Experts of a small language model: 56.8M parameters, a variant of Muon for the experts.
Below are experts of layer 9 (counted from 0) of a mixture-of-experts language model. Rows are named router (the router's row for the expert), up (a neuron's input weights, with its number) and show model dimensions 0-255. Each number is 50 + 10 x the weight over its row's rms, rounded and kept within 0 to 99.
After each expert's rows: a language model's description of what the expert responds to. This comes from a sample of Wikipedia text that the model never trained on.

# expert 31
router:39 43 52 57 51 60 38 45 71 50 47 42 41 43 44 46 55 58 50 46 58 60 56 59 36 59 53 59 33 46 30 59 49 34 54 58 74 41 55 43 51 36 41 35 68 54 71 52 56 48 35 46 39 40 65 40 48 41 40 66 49 56 71 62 52 53 55 56 52 64 41 48 41 48 43 59 73 51 48 58 39 49 66 71 40 37 48 51 45 68 43 67 56 50 80 37 59 51 45 59 50 34 48 65 50 63 32 34 36 65 54 50 52 39 45 48 45 43 47 50 47 54 45 46 52 52 41 41 47 59 32 64 53 54 50 50 56 46 55 49 41 35 42 43 53 50 44 64 57 46 36 57 49 44 52 62 33 56 52 76 28 52 54 34 52 55 74 43 42 43 39 57 51 35 58 60 37 41 36 47 53 48 58 46 47 36 54 52 43 47 65 33 50 38 50 50 36 38 36 32 51 41 51 50 38 37 48 66 27 62 59 38 52 50 61 58 40 39 54 52 53 53 35 48 59 51 46 49 44 66 54 59 17 50 39 52 56 40 53 60 59 54 56 59 51 53 59 42 55 54 50 39 59 41 51 52
up2:45 53 67 49 53 58 70 49 51 43 53 55 37 38 37 44 40 49 57 36 60 45 65 43 19 58 69 53 42 55 59 46 44 39 66 52 47 53 59 41 41 43 51 54 48 29 54 48 52 55 37 46 53 50 43 46 35 65 51 56 57 63 53 52 48 55 48 51 45 59 73 42 51 52 55 58 61 52 56 52 56 35 38 61 60 57 48 38 48 50 48 59 57 43 56 33 59 82 35 67 68 60 58 46 55 66 47 58 52 65 49 62 39 44 45 52 45 59 42 60 34 61 58 37 63 54 63 57 34 43 59 62 34 59 43 43 46 56 39 64 67 52 60 68 61 58 48 39 50 47 57 30 44 34 37 54 42 62 50 75 35 42 57 47 48 40 42 44 42 37 56 45 47 46 35 49 46 42 52 67 68 51 44 43 47 41 50 57 48 71 54 46 39 38 55 41 48 53 40 54 42 52 55 55 62 58 50 56 41 45 59 47 50 60 57 53 33 34 40 68 64 38 58 57 48 41 59 51 56 67 38 59 34 45 49 56 51 40 53 62 65 43 37 42 53 51 51 45 60 58 67 41 45 30 70 72
What it handles: Noun and pronoun endings. Final pieces of nouns and names, and pronouns like he, she, they, them, usually followed by was, and, of.

# expert 3
router:42 61 53 59 52 49 52 49 63 58 51 35 40 38 49 64 43 68 56 37 76 55 64 44 43 59 42 61 42 45 27 54 45 35 72 56 59 44 62 38 40 35 59 52 51 56 59 39 54 49 61 35 62 49 63 30 36 24 38 56 48 52 58 56 54 53 49 54 47 58 50 49 57 44 49 57 61 50 45 40 43 41 54 41 58 45 67 29 52 57 54 53 53 47 45 28 52 61 50 64 50 41 41 58 48 68 68 52 46 52 66 65 45 56 49 50 44 39 47 35 50 47 41 46 49 57 41 41 33 55 41 48 54 55 36 51 40 18 58 47 53 58 33 45 49 46 52 51 61 29 33 50 53 35 48 57 44 48 56 49 48 40 47 47 53 72 65 55 45 38 37 53 71 26 48 45 46 52 45 45 62 51 61 60 56 47 59 65 36 49 42 50 59 41 40 44 38 38 49 54 63 34 56 63 48 43 50 59 30 63 42 44 59 38 56 67 56 40 47 56 44 53 48 62 61 36 39 58 59 54 53 53 58 46 44 46 44 47 58 31 57 52 72 47 57 40 75 48 60 49 56 43 72 38 38 58
up1:43 54 45 75 44 61 38 54 54 54 68 57 51 53 52 54 39 56 48 45 58 51 63 32 59 37 50 43 56 62 42 41 55 54 59 55 62 55 56 33 42 39 64 54 62 54 54 44 39 46 61 20 55 50 46 54 40 42 40 58 44 51 38 50 58 69 36 44 63 62 51 59 48 56 37 49 57 57 44 49 35 41 47 38 48 55 53 22 49 53 46 44 58 36 55 48 57 48 49 56 66 45 48 63 47 56 59 55 55 41 51 32 38 47 39 53 43 53 53 64 70 53 44 57 58 45 29 45 55 75 72 51 41 44 50 36 58 37 76 52 51 46 44 44 47 41 52 53 52 32 47 64 28 59 50 32 49 47 47 44 61 52 58 49 50 62 69 55 56 37 50 41 43 40 53 52 57 60 57 54 53 61 36 48 54 32 39 61 37 50 51 47 48 39 38 54 75 53 51 50 42 24 71 65 38 55 42 62 57 49 45 38 73 62 48 49 45 62 44 53 35 48 56 57 38 46 30 67 48 49 60 54 46 40 44 64 61 58 38 48 61 51 66 40 43 33 63 44 69 51 55 44 62 43 54 61
What it handles: Hyphens, digits, capital initials. Hyphens, dashes, single digits and lone capital letters in titles, scores, codes and tables, as in Get-A-Job, 4–0, R06.

# expert 20
router:42 40 48 79 62 66 38 55 60 36 51 35 52 51 45 50 53 69 61 51 48 61 68 52 49 60 44 54 30 44 36 49 39 39 53 50 55 24 62 40 32 44 33 29 56 56 58 51 56 51 36 51 36 57 43 41 50 51 35 55 47 39 59 65 53 58 65 65 62 54 36 48 51 44 44 75 55 43 41 56 46 39 45 54 49 41 45 54 51 46 39 50 71 49 61 39 50 39 47 58 54 38 44 61 55 59 39 38 42 53 52 59 52 34 42 69 46 42 39 44 41 40 47 47 53 42 55 34 49 48 38 56 49 56 64 30 48 53 62 51 43 37 38 36 41 52 51 48 59 48 41 54 43 52 53 56 33 40 55 51 31 35 56 38 62 51 63 34 42 29 52 40 48 32 46 64 35 38 33 40 59 40 52 58 51 46 65 62 55 51 53 42 54 39 38 42 30 41 48 39 57 51 31 53 37 42 42 56 39 65 65 52 46 42 49 56 49 34 53 55 58 45 26 41 65 49 45 54 42 52 53 57 40 41 48 51 53 38 51 62 55 50 64 58 62 45 62 34 61 31 41 35 66 37 48 50
up0:47 59 34 50 59 49 46 69 57 53 51 47 45 57 40 39 57 54 36 45 58 54 36 51 43 53 55 54 54 41 66 40 50 39 58 46 70 42 32 43 62 45 45 60 38 51 40 55 55 58 43 41 45 55 50 57 42 51 72 27 40 47 75 72 34 58 39 50 49 52 56 38 50 66 58 46 60 67 45 62 41 32 58 67 49 53 60 51 60 55 48 56 61 60 59 29 60 67 49 64 41 57 52 50 47 49 54 39 54 33 62 66 44 37 26 42 44 38 52 33 41 46 35 53 58 67 58 43 46 46 50 41 57 51 47 49 45 60 62 69 46 54 51 37 48 54 51 39 50 56 59 47 44 40 63 52 29 37 20 43 54 37 61 56 50 40 50 37 57 47 40 48 69 38 55 64 45 27 49 51 58 61 69 43 57 44 71 40 63 58 34 39 34 46 58 46 46 70 53 60 45 53 56 58 48 57 59 50 30 35 71 51 52 56 43 60 65 48 37 54 50 48 52 36 57 43 56 58 45 44 48 46 43 37 35 39 66 57 43 43 44 47 45 54 49 43 54 56 49 62 39 46 54 58 48 64
What it handles: Word-ending pieces. Final pieces of place, team and institution names, as in Columb-ia, Rhod-e Island, St. Peters-burg, and whole words like States, York, League.

# expert 26
router:37 43 36 64 58 56 48 60 46 60 44 43 49 51 53 52 51 56 58 39 50 53 43 35 50 53 55 73 31 71 31 66 32 36 60 51 54 27 58 46 35 41 42 66 71 64 66 62 44 45 32 56 47 38 50 47 44 54 53 57 54 38 59 51 45 42 59 73 45 63 55 54 56 55 50 58 54 44 58 69 38 48 56 41 69 45 45 43 53 54 46 34 55 45 60 56 43 33 58 50 46 47 42 50 48 59 49 31 59 55 62 54 64 41 50 42 42 40 49 52 35 44 44 44 40 52 45 38 47 43 34 63 66 59 59 44 53 61 54 37 55 33 63 44 39 44 47 59 78 46 48 62 51 47 55 62 36 39 62 63 37 40 42 37 58 54 49 40 42 37 47 48 60 31 46 75 46 53 56 44 56 47 54 53 44 35 36 64 42 48 53 37 39 50 44 56 43 57 48 44 52 60 28 52 40 37 53 63 24 56 54 60 64 56 43 44 37 46 61 54 54 71 40 47 59 37 35 59 52 66 53 50 40 46 35 45 63 37 51 62 53 53 57 53 40 39 59 45 40 51 47 49 51 51 29 69
up0:58 70 64 54 65 52 39 39 50 56 63 62 47 49 48 69 46 51 57 64 46 53 59 46 42 58 56 62 37 65 51 49 63 53 63 65 48 49 57 39 50 34 63 46 61 56 42 51 49 41 58 46 47 51 34 39 70 43 48 43 48 43 36 57 64 42 63 43 78 49 50 60 53 58 43 48 40 55 63 44 46 54 51 52 46 59 33 43 43 63 47 49 53 36 37 62 57 38 58 50 56 59 51 49 60 60 46 46 39 46 71 59 42 37 34 35 58 40 55 63 40 41 47 72 29 56 48 39 39 47 59 47 75 71 64 64 42 49 57 40 50 45 66 57 51 54 38 43 52 51 73 51 68 65 70 59 54 40 57 47 46 32 53 44 43 70 39 49 27 56 38 33 39 34 47 59 41 58 42 60 54 42 41 43 54 33 49 31 48 55 60 47 55 58 51 56 33 43 35 38 52 39 40 58 55 56 42 58 59 53 61 66 55 43 48 57 46 45 47 51 57 45 48 46 54 58 64 65 30 41 59 44 49 27 47 69 45 56 42 48 35 64 53 64 40 53 60 40 51 52 46 48 46 55 40 60
What it handles: In/par/an word pieces. Word-start or inner pieces such as in, par, an, un inside names and words, as in Par-in-ayam, Pitheci-in-ae, par-ents, United.

# expert 19
router:42 52 50 59 57 62 40 56 73 49 47 50 39 52 39 45 53 67 47 41 50 50 65 48 57 55 52 56 57 51 46 41 53 42 65 70 60 45 66 42 38 32 28 46 70 51 67 51 59 45 44 48 36 48 61 33 50 51 48 57 54 46 53 58 56 47 55 57 37 44 49 55 52 33 49 74 40 46 57 50 37 32 57 53 51 44 58 47 49 64 39 48 62 57 67 42 71 43 46 59 55 48 52 61 55 52 55 31 44 59 63 65 49 38 47 67 47 42 43 60 40 51 49 39 57 39 57 55 32 52 45 59 50 55 30 28 48 42 51 57 49 34 37 38 61 39 45 36 56 46 44 46 53 47 45 44 50 42 69 46 30 48 69 40 51 63 58 44 51 34 29 52 50 38 52 52 44 67 44 53 58 44 60 48 46 37 40 80 55 37 54 33 47 37 41 40 31 32 31 43 54 42 48 62 36 49 45 64 44 53 60 43 60 31 70 62 47 47 57 55 70 52 44 41 49 62 44 45 58 53 57 56 48 49 37 60 55 36 46 63 64 47 54 36 50 56 65 44 53 42 48 67 66 39 50 59
up3:40 54 54 57 50 59 58 44 43 55 55 62 50 53 39 51 53 59 41 57 53 50 52 50 40 41 35 36 48 58 43 47 55 44 61 32 67 51 54 50 55 45 45 52 60 48 59 63 57 42 43 52 47 41 64 32 59 50 50 61 64 57 37 50 49 39 63 48 54 54 57 62 51 42 41 63 54 41 48 60 49 63 70 41 40 51 30 55 54 53 45 51 42 41 39 49 49 56 63 41 52 37 43 41 39 56 45 39 50 39 35 34 55 54 54 44 65 40 55 49 32 41 55 44 35 30 53 38 38 57 48 54 57 55 29 40 58 44 46 59 49 46 42 39 33 38 37 35 62 53 55 61 70 48 67 58 48 41 42 45 49 25 66 56 66 50 62 38 38 51 44 46 56 53 61 38 53 35 50 48 38 53 73 43 32 56 62 57 31 69 41 49 64 60 36 52 58 50 58 52 41 35 47 50 36 26 53 39 37 37 38 26 51 45 60 55 77 49 40 53 45 70 46 40 46 56 35 44 44 66 66 42 51 72 43 43 41 46 54 56 55 46 50 50 57 27 45 64 64 52 49 41 44 32 61 63
What it handles: Personal names in lists. First names and name endings, such as John, David, Jonathan, da, and table pipes or dashes separating people in lists and rosters.

# expert 9
router:50 26 42 58 58 47 42 60 65 38 41 49 53 55 57 50 61 58 60 44 57 64 58 44 22 44 41 60 46 61 40 58 32 43 44 46 50 28 46 41 47 43 27 45 40 52 56 54 52 54 43 54 35 55 62 43 45 36 28 43 34 18 53 56 48 55 54 56 47 58 59 64 49 50 54 52 57 41 42 67 38 50 74 54 69 37 47 43 49 51 30 50 52 55 63 46 49 41 56 52 54 45 38 60 44 43 46 45 43 60 60 65 43 54 51 42 49 44 40 47 45 55 35 48 49 54 48 49 47 65 33 55 53 68 54 58 52 46 62 55 59 28 36 43 44 37 30 53 59 31 48 66 52 42 56 40 43 53 74 68 37 41 36 29 44 53 70 43 31 50 45 69 54 46 49 51 38 45 53 52 47 62 51 57 47 48 54 44 46 47 47 28 42 49 49 37 39 42 62 37 60 35 60 44 41 45 47 47 45 58 61 59 60 53 48 59 50 51 41 60 54 47 33 48 46 52 35 67 61 48 60 56 59 32 46 50 38 45 53 56 79 45 48 39 56 32 62 56 52 41 44 48 60 38 43 56
up0:51 54 33 35 47 57 56 56 52 46 53 58 54 55 36 48 43 71 41 67 31 32 40 77 55 35 51 54 48 49 32 52 49 45 51 36 38 40 49 41 58 48 52 37 47 59 51 60 63 58 42 46 51 42 55 49 44 44 49 57 49 50 42 64 53 45 62 50 47 77 68 68 43 54 64 54 38 46 64 52 31 42 61 48 57 65 56 49 51 66 37 47 56 51 40 45 57 51 63 59 45 24 61 63 52 50 35 55 66 51 50 55 60 38 44 51 42 23 45 41 41 56 52 44 58 48 59 42 44 37 49 33 55 50 36 49 46 57 68 45 57 45 65 29 41 50 45 43 49 39 63 51 42 58 59 53 43 70 38 46 41 42 47 59 61 45 62 41 54 40 54 47 59 66 54 54 45 49 50 47 48 50 55 53 55 54 61 54 38 57 76 24 44 59 66 58 30 44 42 52 40 52 60 53 68 30 47 42 41 69 46 56 62 42 37 66 60 59 57 35 53 69 38 44 40 58 46 49 52 64 60 53 51 42 46 52 57 63 52 55 75 36 44 51 65 46 53 28 42 40 57 49 50 49 56 39
What it handles: Academic word stems, headings. Middle pieces of learned words like Mathematics and philosophical, plus == section-heading markers and New in headings.